Experts of a small language model: 2 picks a token.
Below are experts of layer 10 (counted from 0) of a mixture-of-experts language model. Rows are named down (a neuron's output weights, with its number) and show model dimensions 0-63. Each number is 128 + 24 x the weight over its row's rms, rounded and kept within 0 to 255. Numbers have three digits each.
Before each expert's rows: a language model's description of what the expert responds to. This comes from a sample of Wikipedia text that the model never trained on.

# expert 33
Description: Commas, semicolons, table bars and "and" that separate items in lists, genre strings and table rows.
down0:151102147181152106169151077151122121126121095108107149131148114131140171140140115162127117135082123141121160098113165127151117120109138120137148160114157142130132116171106092137113142115093156
down1:112138146130119123138139157162134135084140126110121102118097104137131143135131076172143132105137159107119087121120141134124123104163155099125147106103195127141141099129114190134120111123127107
down2:170160116138097113143143133080103148156109115148108096140087128123122130154124148085127135083162099126150129144138121138113155125140075129140142130136111150114115146080133120132106107165137122
down3:161081104102134159084139095158116072135111106117157110130157107124115139112136154109093104124127105145107139121121141125137103171132084132183127091107164101142119164111152151151146118107130112
down4:132108060146117207133111129119121117141099130113151123129089118128067121138109099115089150124109154169133175144150117135155123126120121103130120141120127119138131102124093064101149131089128107
down5:138130150133087139141180080114084134120133131135125136118131159138150155124151135119121127170125148152121113133128106175129155141130128124144067117154126155140136120145113130153136099098089139
down6:114129174086122095114159156148093182099096130116137108100087140106064149083158104133097130124135136177159128133119115128125106133155092116129131158119121124153148167143078073162135111119097084
down7:146130154144114088137133151148059125115121143153103147124084096158136122127151089139120149160130099119162129141111130147123121121111116138144152114128151160112126137129136135133104144129114134
down8:123105094120117147112141159066122131194175133110123103127101122118095114126125139124091137171120180161150184130109105125099122172171145124113137086132132120146149083164116104097088141129108085
down9:168103085107165110147124121141096130168151137131109137095096107098124119151152142165146160122103166126165104171142087088119125152139133109113084046159127136129120152112151127151101126112118146
down10:106123167160162169169136145110139135086096132166142117144123111123091129133121141172130145143097058136111150164124123136114120116109117133129160091089113138111145108114152133139148139116161161
down11:094142154101133040116157157084127123121122131105162142128094122136138138140132112146167145117094135109119133104115162164130112116129102114117101116136105118155092114144136146107141115114112153
down12:129120117107110136157110132067160106139096150146085129082135124165114150127147173160142154141139131106069111134077105147139119092139118098118142093219141145124117088122104102108168098112122147
down13:097135088141089143090140174083096124147113159075093108149132162161133125150123163081122139115150110103117122128119147122099114128142098097154148127127129119114154159141096125153122110124178093
down14:137080177090107149153162182150072171117138123113175146118087106108093120169104112137112160118149160097152124081157090148123114108104153121135139139119141144169093174100126092093114150119129117

# expert 0
Description: Line breaks and the ==, ===, ==== marks around section headings, plus table separator rows, e.g. ==Personal life==, ===Studio albums.
down1:161167154110161144129156138128114133135105128183135114165147119162146145093119127108133088106109120167127101117088138124105124178139159143107143131124120117124098181129141119108103142152130139
down2:136108121123120114150121097107117084093147123090106126095144134160092151112155101158150120124134139143148140071127165162131143171104142139162115132121125119142118158166138155128140072181102100
down3:116123110128187105163121120122144090119141109126131146135120102145118170161133119150095118121128139164145098146109094108110131160136116133154099153152087114136165170128102120154148131141106091
down4:161122087127117080142109134139159089120099169121152130133101131128120112141138143133120112111085137085094149146106148138155126163112165169158111130179126160117148115085076127093136143116137117
down5:130116071124099185158112160134153145097142154129118123082144126083088131123164121132132081138101073121141120125123141113151105103113143092124146155153149094103103110114127142101116124143096108
down6:143156044131088114146099166147113122104125172109141121098136123120156133150123146128082172111140139096140131141172173134093129155140130131131144147121152118121119152114117140122121083152124117
down7:138132125117144146134156133127153076146109096129145120131122183116150102136116121112119125163108136114127126136148178165115117125084115149132116131129135098107121145120107125137116113113152149
down8:137141083107140098162149164073134110125120086111126105147136092161115132141041125096143099109127164159164124109170118141118131119201142118100165136146151102108161109152134135176185130146107099
down9:172084117115130130129136134111172111178114134150121093141125127131109171157135135100127123142152129161122140134145089130135111111076100152126134112145145155088170100127089165171132154081127138
down10:143131114131157111109164140195098157114146096138121117127103158101126123071139134161092118132113125145174157125140143150097129150116126095117084147134166129167091155147124140130130108122104107
down11:131128158112144139113093160142149154142166137139035098107158088095154117104163114109132132131192154142116126129165125148094133125141143165126158151105145125113132161149131144165139138133136131
down12:140148114159186113114130192158111116131116115099135137115106142124123122132092124112120125135102100130098118148111106060165151101177043142109140147151154149121137080106115145140133102122146166
down13:117149140142112117128175129164130135102159116097116108133110092117127106124143151144124116123104114110161143094136130154099095133115131097098138136109079155135089124135138120180125143153135059
down14:123108117102159150104169121134147151108074166135149111118175180152098164154122137119104111114127157169102173124091097104139109161124160085086166146133184093081144102138160108096083159114123123
down15:171089059084159128166101097177116101119095130117127137128120117174127136088119085111165165074083125164117156123067119107147131130126144169096114103127120121111124123120130136095162134144138126

# expert 17
Description: Nationality and region adjectives and joining marks between paired names or years, such as British, Philippine–American, 2007–08, and.
down0:168145117138144096163140127119177104070156107091124149102127111163112141154157088110123139125152082149148148144137142107114155147117167159096108111146115134127123127156176115113101160112093121
down1:117098172148128130104123123158123143094128120167129151124179174138121122116153137105153101124131124139131144084098134118139144141138093090142127146123153167144137173184118145129126178099144120
down2:135131060104152154158125138114127113126120153122092151150123083172114098169147147092145128114129177120107144099111129111114139164189158121150172104142149164133126110109139128156164148132115140
down3:145133120155118119067164126134130146161099167134118149166096135144144119130134164090137100141153147144142134138155119131116104143136146097139131099128104117147127141174102136143133155064154136
down4:135109127143122175093081106180087117153128150109149158142149156146139138101127117092090110100131166119095146135143133134098126127158161162123159105132161156090143095117113106115151136144114129
down5:152139071098143104119128171106149120141164124121127104107130101146134154105083094146102104114081131142135128137070075137127132131137091120129155123147123142085127157167092116129148153137120103
down6:101135136140152124147146160148138136177120170117111097092093108133086127115142143096083125144117154113161143126121135159117105113140103177110132161136135124150131164145111125125104122125129162
down7:165153171102166105136134148153143126125132105146134069119072169097153112149106151110147121078142144131143153133143150137104163115139116143111129157144132154148148140154122128080115152131134141
down8:125116112092142159145138157088154149119115129114119131116115151132088120128154087125160118142086157128085126098184151139133156083137131134126129099126112122110113157159162119119168160103153144
down9:121137135096120111131144162125128107138083108114133104149148121093145112119179125119156141104143128109148095113142092125130135136131104167160120123102103127133112109136113091160158123115115110
down10:143094129162099121117129107128156134162159124155121110136141114113113126141123073138148102124105068145096161152157129117087123146128140152107116100122118106141115129122130131122129100135140163
down11:127147127117140116123139099105127109121134117158077148102104145122195109147109159153113127132149072186167169100149122126126116157184158106167150111168180113135100099120138110165119141142164143
down12:112147132139150127077145152135157134135107136165114156128170156118191132116138152089091083157113146170112142153149148165097163158121110115154153103111121173157125116111110091118108157104139103
down13:140108190114139145091170159115128102130133101125150172129135122160135125132103137124080121091116112136113125088126174117174173125118116128147083093117175119090099152145154111112130174118141134
down14:147125119126155107112153115108117150124161133086144137113139110147142107094089129136120121115130103115111182102127106114084134159103135138128059147098101111071143111166097173143163145129085110

# expert 43
Description: Adverbs like originally, often, especially, the word as in known as or published as, plus blank table cells and pipes.
down1:152130111137112106159130143121140114117107112122144132100119103131146074101156147124115137141088075144157166104105105115160108149156167120120105127124181153147101105125115140132126187142155116
down2:155157139146145124101117150155080145089136098127124137100129131117126168131109107136097116149138161138127187100155093089140075135144127137156118097115117142164102124110135149127100116097098066
down3:148118123114093101167126119116133138133135128120101148133115157113175101141161091166135094096147105095119105143115093121133090149082122166114066095116145166127066172140111176109103146147056096
down4:195092120117137108121083111135093149160145130125100129120100180137125151150122125122111086135136121130111137179134098149120146107101143165129126108081139116114128090130103129140173116143122115
down5:109129061146123107156132171161167101165130129106114135129119150128093170117095138175128107104164116074133126144117140158159089124082139103141144132168114083106094124127144139082101097198136125
down6:137150107104116082077155107138154170118138134110147097201128139141134113157152147086112106138148150133165141152161095126113143141115125104162103111149128112110156118091110149130094129114140141
down7:089131149140099125125111147128140089145155103168121137097126125139148181146093150142128103142106146121105106129141103147143128097115083146144100133147099133141097088094166141129116147090144112
down8:137121127143165102154178123140123146107140159139146130104115138157125094123124172176145178116107140158107114096124112090084107109096145099100141109126091171117103103148160149139158152147093141
down9:119113139141210148134111149112106138114088133103140098105110125130145134116111142097180120115101137155128154119119143137144143120123091109131107174104146106171102148125138077141113127140121165
down10:119128115135092131130163135086128131113095128098153109113132137112086128150160098143151124147134186166144104098095131109163114134093156112176135132145156151084156145142125144095145127108162101
down11:144135038108159132121153139135141144121146096090155135140091154123122139132093105135132106135103123052145158132094088126142106128126105099123082128113098135142136145126112149129119138104177098
down12:110141111136125153098091132164106191118147091096100128126167118127194161116165171094115133162135100091128100153162094094133118139103110110127174096092131100126106162129164083093110199100156135
down13:130168131099147135112123133135069128126127142135108133165115126149142146158126118092105079149115106084154146093070124176052152105136118122109133120079132118128119118124196117121150138152127103
down14:108146065102154118144078127096178114139059099122133105107131117090110120147152152150148143109150127130124134157121119139147141121113103107147176148128135144160125150148145075155090088114131119
down15:128146128112077126125132139135072159108119094132077134107174138141137111141157122153105103132153132132077106192153132154143115090116152138108123174110123124133168109144147139123165144096102153

# expert 16
Description: Opening parentheses and unit abbreviations in measurement conversions and coordinates in infoboxes, e.g. 656 ft (200 m), 191 cm (6 ft, 105 acres (42 ha).
down0:127134103093122111111111154139159118138142104141122135144160159110129118117104173101096149100159125132067133137108113138163102079136112122133157103114169125156144124153108129103120090121120135
down1:130091129145130125075086149122109141132118145105173139119129147118086132096133121121135157160155128130133174134130141162117126153134132151107107096167099158142164145158144099143151134132168103
down2:120169100165115139119104135159148136102126109121121131122152142090113126139099120122127130124150105171157114142086156130100178157124153150138143124121180178176143140146125159112139140112144104
down3:179127136148145151136102104109154162142158145149095175143098107095121099164136123100096159104099119183157133115127145119193128130075108097145145110145113131109171191122114134129128124120113114
down4:133102148135101079102090093169097145086132136152106186128116133136146126141135123110149147133135099131122120161120125115122142099164137117097089101141142113110119099185126117122167123073158155
down5:145152151107138133109127146125127140133095119086167152134156158109116113146158117179147143140148127110099145126115127131072122148095106168097116177110103120116112121178124088142113138174115107
down6:102120168142180161126121154125110154144126144095088133137166147167115159141127149104155074096118148126109157095129113108128118139178112117145138153140150140121133184125109092084073138116088122
down7:132123171103092148097173108114086097137149152135123127105140101150118132115129127137148125169099126094136103141108178086103120096165091113103153097141129134128149164110104096123112116123084117
down8:140087080103125126081124120143122206105136137141162110101134126125111119174103115138098130167151093167065088123073152115139121113131127162102117159135162082133135136126167116068107134130113110
down9:153138147172193136146122166136098146184144125157116148150099116124130148139119122103133143142134117156135105164153078162135102130131132108108152098122134179126125137151115072173081133081141118
down10:097091141148142136097133125145121130158059166163103148118120150096112146111146131140073142125139144133156071138147128132144120116127137141131122161121132115125111111116138094117141089111134103
down11:133082139138157157141168132102166167142099104124133192126174148115103128134141095110122150106128141102140140104137133079182171112156144106109144094192158122127137139132135126154146136131147122
down12:138135129129125117134128130150132124107066182134115122172120081118132143137110122134130144127142119132139134110133122107168132149125150183116087121124121145117127129149120135103141124116130134
down13:107123127135126161146121180101114158125162132072148131150146142125103120128091125142140155094165143089124110123102153135149141161113114125123128105138138139123085136120112124085140131129084115
down14:172143115103189112118138192121110174122131088141150113121100129116180120116101136140124062108084101137139136109148084097107137105138117203179098128141153119120111155100096161123153125101152158

# expert 7
Description: Nouns and suffixes naming fields, sports or activities, often in lists joined by and: music, education, swimming, gymnastics, performance.
down23:165150144115129121118145166145119118110174108110114121155117092153110123120122131103069126114154131091125120120087122142103130132133174098142125145085095165110123158155121078120149161128141159
down24:133129138105112166090141112113145154174121075145132127194126150139089141122129180127152116081148129088093148153132167130090110154118114128127113128128114145149142167153089131128160153126143135
down25:103158135117114146128126130115136107108098147111149160132105126110171146113121152140095131137135123121127131142093117137101180139106130184091084141100128143143109146102100099150121119139144118
down26:156126116125133090164115196168093168156128120159157088162171119147158095136132102122123136115121151140101162126115117139132075110142107121127121156101087154108068100076105153113168175118122114
down27:120104125125158138178176214134106131122149090131111129161142130158131137154166125131070147133111119163149123130148143111145099087107143146101120093141145145133109144098098183153119157134120104
down28:149153061130133122150115133167141132110136121124154115123118139118142097149146119141104165155160114127110128099108119138117122166130118119133154130183113102118178119124135118137151144124090097
down29:117140098148164138090146134141147136162078152131109133076119131133114132125116167130139099135152118092138184134131143172129103130125123110095171088127116134138118077148099166135121176127143124
down30:148111143119133101105082138111141114166083133111147143134160099132118126155117124109113122098134132149139140092144097120134159136145111185171150117120102140144143104130087114132120124120141141
down31:157152137156100096139120098076097122136131160136170132125150130134119129147102108128117132136125148122158129107122114128126132120114114091160110122138100128148131148163118121127154119151134107
down32:136158160160152153153144126105099111126101129108108129109155110102115142147098143133111156131152121156085092142127141094118170126132135156143139110115133121100126133091122135115129077103133121
down33:090120127153152090121140126121149100107149079119174081135148123137135121170156146121115121133110129128105172122109078130148121119125107157168103142138131128130184138124129126101134128169142126
down34:114121097115100131139152129157184105127074114120129144102154162122107149145148071135139097101128096145100143090105098134155116165103134121163128122149123119175114130140165134157106128115112130
down35:100144127112121155159071122078127147117149126090130144100100118110156147115089100086075172125117111120148129113151124164128133142140152094121139080129139153134129143184135122091113142155147140
down36:153109110093133137149093088159112121134148158188095087114124154121109150150103146112138102096124076135124144158131123125155105136131102128124171124133132122154099103105132125102098105109104099
down37:141147126133074110121147162114116129155085103113119123122120123103135175106093149149115082131116124142138175150126112128095138151141132125103119139091122128136084167132099094101170133139139111

# expert 41
Description: Verbs and their endings after a person's name or he in biography narrative, such as moved, worked, served, travelled.
down0:134082132109103156129101117104112124146114185127146111136132167142126160159165132085168107108138134144169085126128136137088150158129098155129130118106134115102104105142107155144114116172085118
down1:136116084100185094107113103141180122176091106138136108128143148153155136112128057115097129131145116095104182124071101121106163094141110127096156128129166120119114122112159173140157125146147150
down2:190162132142165101126100132157127110081105181115135112109134130160105150123154096147129132117150138161142122095124120093135144114139140120123127111098126151142124108092127113165163077098130143
down3:120136141164102133129098154151081141105119144077128171150158097114102124174169118101162136147152150119170103113115131086136104167116149197100122159113138140147139172115138119125129112108119101
down4:124113111150134129136086127103134113181136135153135128142117070133128172123127122131111131091126125159106158102087148121125146108136135130108116148086132155113102138093135116091143116127115160
down5:152140112185167099151167125134154147141107129129061134113126135114121121093116127136156158102108101126128120116156130117120128085123170155161107142106121119138111130134134112144138134155167124
down6:142188096090147128134121099120185111118132149133154114122115133140133100105115111107111154072119117175128126126135090139150113112105107101099154155137111109136133136109120102132144155138101123
down7:153158129105181093133116156123150155123202093131163168110108122112101123128119132126097127120144094079092126074115165123136114125171114112120146142129101100148135095121131108070121154098115103
down8:123137120103123079144112169179111149128111112121145137141135124152170164124141144107140121150097080088147138115100116127155089170180132106136160124153159138129071106118101114117108124141155113
down9:126129156143063137165149137117096155120120180166129139134173140116129142129091160101186085138127178133146138081139099149098130149117119158133114139113125128134154124138121111102103121115083108
down10:132133153090134144075131162128099130150120114096126151127117118082125123136138110119132101120151091130155095153186119087107106097138123104141085120139167116111173115156108135152161093115122141
down11:110154092130146081141100088127161065144153110125152118119148151133152136115147152099144124134117156108137096136138081085113146148148111133136119125104136142189131100140135126118125096107112147
down12:147136081136151149134072119122115141132087118106160111117148150130109121108071116160145127155133156114150156124179132132160097121122101142153102146115151145129109126124147123118135140116135110
down13:128131128128158147155117136106136104120111107102095119094140110135081110135124108150133130152165140133096104125123123112139128119155083159139117111133149147134134154135139140149117114084117124
down14:131118096140119118084123136154152141121141065143117156147113094128121165119129086164131171163132161124130101141101115087091101117132139127107168101131102122159107132146150128106054132132101137

# expert 23
Description: Subject nouns and pronouns right before a verb such as was or is: it, which, ship, crew, father, ceremony, son.
down23:132152114120113096161136142171175121131123138132132127116093108123098111124152189179096156150156146114127135072104143157148106187123116134125111087091145142136125157130159139158134155135092142
down24:149161117115154099121126101108136136176111061128146112139097108119119132153144175121122109141153153109147126145122085141110117147153122126138147136138116136143144133105161118108086108129063135
down25:145147117147131152103153141108108089107121104157134133105159128154114102126101136125105144142103134143168177136136132138129129119140119147159118068179117115158108106129109127107077126135109108
down26:137138142150119110141119150154122102123142119147119106074139117152082191176128117098109124130133139139131106113121100100132149076121120123127084123126106101122132100133116113101080097156132130
down27:158121098133120116164111160135143103157154120077128157139150156142128121114120101107126123135170130100126121124111121104092135108134128109139122107147189130100083111131132145179153155159178130
down28:169144145071067113094166111178133113161133145169091091134145095134152171098150130096125156113140145136172144129116161124117109126082143138103097123137126119122134115125156097148156159130135104
down29:174149120089133130145101088141152119155120107158096111097197128132123127102150156139099148155103133173135138138181159141123142123083132106136152078121089129156128151140120116108102162111104150
down30:171160134099180110137130105156128068149122153142142106154134097144146087127112100123117093105092171115148107142117116128148149142160139096108095148129129118125093110135129123151099141117142097
down31:130126127112110109146127131197163138147158123144131116133101112117166155146111133119108123141129127102129139182137103146159126089114126149157108123119105138122139105120136134132130113148145090
down32:105135186149138099119184099139126151190151137133119176154131086123144163133106153118145097134141120101135114202158160161158140103160143138214118164135112143122141154131119153133147121111153119
down33:119145173133049120102148105103107156134123133109130081180132133126157095151139094108120178117167102123118191136111141092141095192090132132110157148143191115119095140108145142131158128152117144
down34:141111090113159119127126156145175171144161089146135146141112127108187165141156173093107095125127125145110149119144120085088130115140127127096124156092123123121144112140154156084143118163117103
down35:155148150133161107142148138149129129149138114122121116100135134101114135123142157120131164064206120165117130086118144101096118145107149089131135121210129145112139148128179081131144122139119105
down36:104144175095128109092144101137124126120137112150119124169137122143178092093157118117135158135135134113150103100118144100141122094128153137128156098126118135091143185103165168120082116148155119
down37:115089097144143104138154135118147109087138122142106136149129112142091128164157106135124168105129114114099122132105138144120114117136125135114103148116134119126091156147139158093112161175077134

# expert 38
Description: Common nouns or their final pieces for places, vehicles, businesses and sports: farm, railway, bus, company, mine, horse, football.
down0:117116158132127156128118109123118153147147134180139112123137130151097124137112114122121055163084099135141137130163103100150143130076141102123122143100108156156170116112140105108090125111122142
down1:140125077144125209181128129126132101136138113131077090114120086099128092133150107122127108116116081141121145138166121113149135120131095094105135102146117121123130077121116159130077150129141126
down2:126123153111144162164149195141135147139150142119110150090141118127142087181146108126111112145126148134125133155132155094131107103177161096089098082115190118134129121156083107154175114122136125
down3:131118131123082108102104122146147154138138143144140139147107178102096135123125161148163090120136113081106174125103099146167127111120127143152150109113134133163167148139163109135122120131097123
down4:172134054142125074124147178123110115107137113140134161167147132128113127115154111109125160164111136179134094198129155118099162134086114150135114123134123089141133083096108115094134134124109111
down5:138129144141133080150135133127113096143118162102124103090132101143089148155143168124159105146138112140109149194138142130103146116090113162132137152094160116127154125149145113134147104090133177
down6:111147131135121146141166134122119132068134147098095098169147132114140123135124133086161171131129165116129154118113159136096133099163108080180145153130151152135129158087121142117155148093102102
down7:160140141136100170132083163129132153109139087078139171086121141100129189148087153152132121121137168131146142097137116125115088122130135122161111115130123105121105123136125168117141108145160164
down8:144149084135107126098081129136079150137088087180115118120113139137088161144139178134135149134149117077109116110150138139150141153093144136096159157120141158105153134104153092150126119145074152
down9:124166122137105123127072107153107124105159137102087105105108109130104151150143141178139129155136160125135093114135148129147100148063092166161149087131097152148120124149108108130123131146159181
down10:129138146124145172143163145139125120121141138114138102136113138108167136144121120116104113135119098156105098097136153128145141119124122167117144149189107132139137140116147150101099168102093131
down11:124146113153149103116164148140136151099142149110129126121122148089146121138104143119139081115071149147142110155136138162146121147152160151129099144108130148109119097124122119079119106100130162
down12:175128112103120088150136125147139137128121118162131133111085123106139129134120099146129160120096146126089148072102110118143088134114126103090121122132088133154105101097130147138101159128132165
down13:127162135109107118142143125136118151120116104110154179098152131122159145155144120123113117135141138142122145159073112119153139082126139097155114104154135093098076078112146119120128125159147141
down14:096149143129122159156154130113134117165159149130106112131159131087137129120170100146127166103117131146112072159128100129116126109127150112112120090146118120078144144114157146121130153108147085

# expert 44
Description: Pipe separators between cells in sports result and statistics tables, often before numbers, plus semicolons in data lists, e.g. 93 | 47.
down0:132137123170111100133118071135177146133121145122152106123113138127081119095114126131146091127124075149100125107139136124118121139121113152140153107118152190132157129134123162130157124123114129
down1:157089126105141095163100133120133134123115127117141138135114086121125156114123121141165102151126117140105121128113149076128135148128102152181122138147110143109103131138073145094143137085135133
down2:159148208139121148066136122116106112154093114132146107121135149131154139139154163106135138107118097127133113143138112172147176136151119127130123149156125090129112143139139128117133122124115124
down3:092126130135112119114112109120109147132133097111121103081150149133143117175155131126126111114122166113142105198114145083167139101138090140106154144121124140122120156129137165143124124101110125
down4:125084153152073107056139077087101137118105136099143129120104112152140113099138108121112104132109153074082124148107166161147132136127145160108148132091123084100121132129150147161146156124139106
down5:106130147101121135106140093111120081124123152148128124115093160154103142159139100108130138140102105113138152112187143110155146145166155114111102163137112127155078105123127107111096156151160144
down6:114149116136087126163137111129118146125092139166166138144097128114108148127148094123139119149151118090116154146160136145105190071137108132076146101123150138186159154134156132112140178094157110
down7:135136152192103140118127131121181125120153101122108136151098130166110083148132154142166129167144145095140152131143177133122099134108120082128140153133151138144118114121141086152143111084135121
down8:111146140091130119072139143143150136138164093087132117143186122160146142123102083148103125118139142158179134124159147112140156107187137177166132107158112132154129131148167172104175093116157105
down9:125107094089093163151150111132095147129090121135132179092117160146123111139130119127149135169124121179150154140146186131144149150178097128168136116147096129148149122162175152152162141081129146
down10:139119141131138099105167159133130157140162152116120128165149142126106117136140118136146146118111105089143149125132143122129125103174122143172104115139082145148127156166128154113114150115145104
down11:138101104098149131153111163108122079095098123140154085101133167153135127129149181134118125103115160139096118079132102149096135116105108130143149096097125154156094142110167133125143131128170131
down12:097092129143122124169129075095128120135136159098152162139141112139135089170108076130160113159121126056151125100111149113161143124157126170080152097136133119089110106136109124128105112140092162
down13:086119154095073106111132132094153141136063135151118134094135127120128155126131111126159144132122129165127134143146139137140152106112115123126174107107127094113140151133133122150146140159118153
down14:131096167111077160099127149094088191107138172150161145135088133109126086152108076123080081130107121149107125136130118140124105157134112155175104110117106143139103089121159092156121151136147107

# expert 19
Description: Four-digit years ending a date or clause, and closing table pipes after a year or value: October 13, 1978; EP | 2016 |.
down1:119134160113148133125116118144182109110149150144084120123156129097073161107165120118112101149111146117104139145104118176099136132129112139157113133109136154119147071138118081164172117120145145
down2:130122131056168175168134131130152115140117141116150125129097114094148069121129119144141153119143085098112091153130149145113090139123135164153124144078118110137107120116135126164152154151159116
down3:106178189087148134101153120116097106109090127152106118135136123122109153123130159148125150124144117156139146150090121098149133108158119120097149114075139092092137123107128116139103144160131124
down4:138161103170062137138125122099094177138149104103123146159150122131143133096096140157095121146093140107107109105131149137128128149165134104120096148138109105130139130158103145125139137129098124
down5:110138096166093117103131076122163111134132071131108164116146105107137102115131135110104101149148091120133114158142119085145132105137142097127145137118125146132119124169151152149115136112162151
down6:096128145133115126142138098186148145125109179077131100147120138114115169136142106147132173140087131137125146123112167117094149089127118119133137103141173125159140161166053129137118190117195093
down7:122107078138131127058120146112173124138153138143129134150075104149151143119144157110150100122103183153131099154134152092111176132120113079177089092135101124130144126141096119113148142142078122
down8:094140162124159106120125114137144133159104158130146143101126139129157087185075125150150166140170127154170135141110155118141143129110135175141118152128103101126145111119154168132126116151119098
down9:165152130148158094125129103144137103155135122162133158126126136133131173154110158145113092126135123145132125148145112084122139111193138119136151140114091070134138111093112099130139094120079140
down10:160118095152109122130114174126140102135134098136139132135116095147082123113122130163128169100150107120145109142162128140154093104130159149105128145093122177089071117143168142152070137137069166
down11:167142151102109148139127156168111131089115126128138138150107126103100119095126130123147117103129133110132097165138130121105101075128079133102131108090148149135146138198129125154070157139120124
down12:155132133133106181156130110153148095132157110128172040115153103111125093139117130188116111106101113132124133148114145158121120122118152121136100110133132067146162126143112164164084131119110128
down13:153121141099097096098132140150131116108154122116111120153119128129182119152102132151143126124140105151143155133119093127133139122099133148146186112127136114118105078141113112159101130115127151
down14:156098103122102131106133105122108110124137103145186128122162131119105096090100118099135122127076112155147145175166157127101125147121050158173160116135131107139148133137103136157162094143174145
down15:167158149104118137169153090175126113123109112126139134142180090125107137097150134104152130169151073120155109132161151144118107157116088118134145133131114171141131120125099127132170121130108118

# expert 4
Description: Word-starts of negative or intensity words like dec(ade), dis, inj, fail, canc, serious, severe, plus Polish ł/ś pieces in names.
down0:114107079085164149115123120156136122150115146132115123144192141127163144147088163142161103173196114104121150142151100133131155128114159145155123118109103137115115150144125109099138140105126137
down1:118147069145114119131131127128136128126119134164167091108113125153101123134135135110132191109117152105127108165130121132156112178148142113109081092168080133122157128146141130135082123128164153
down2:127152067135128098157150124143166132104127179139128070118120153150140142129158084110119154135125098140100113110177146111133100139123144168099123144112145079117094140150131144092123084099139142
down3:084132132147110101140125123086151148111177135064110106114126149104094160139109122144112129138144112153150139116108125121099158137101139114184142104157122156163166187103148109113129167159097148
down4:087132094128140122138168156130127166161110151106120146152087161130127108121134110098149132133095105103136126111181121129093102148119162148130119171167122146120150106088155124162091157146111153
down5:099140145112117127137111165098125131141100106114142129181099111097124102108135161125121101145130161116033135089114145158120117095150115153145131144102118097135134118156115158101163138137154115
down6:171130143142161154123146137120122144115150135149113170152154119161138075112132117116153160146138123167130130085108119171170184101150156107135137173141138099154141133136092126175115144120127123
down7:155122136114138128147103098129128163117107133163101161132106162167135157084134121116108122134159133115155118135167113110168143087121139129122175140154112096099107081124119107188119097088078132
down8:132143109135160157120097130091111089125088113130128120105118111145150130158145124137205120149108133104160124117145132149161126105123112150136162101121148126136154126151109115164127133154178123
down9:139125163139110128171122162151154115086148116141092140133128161112100124075125129123128151072119166135092100136133096143110146107121136131104129106126147143105148118125103141125122098095071104
down10:120107112093087151119103075132104134141149115140133143162148088181122116116138105106122131149109151112157150151116147114143148146153110123158149096107094134104138158132129127173138136143156158
down11:131114143088117147123079111105147128159143128141164101129147103118110071176116152122147123152136099130088116136119195140126139132092154058110110137101102152132085155158133158130117118169122098
down12:124076164151162191142140147166123104102164135131127076094123110112089114116155117133101151081141098158159113168094167096158043100119123092123102102131100130104144124122130158119115145119097101
down13:123130138141127148130164113164067081126118105167120167131128125144125141121149175173084127086140130133100090140163171161092091126125166142081172131100137153112104126147155122149184145123169145
down14:130102169116147099119149139112123100140122109112159191113134137109103109090102119154099120132169093120186144102094181124107154116169141122116131127145122151140138124097114126094086138161180110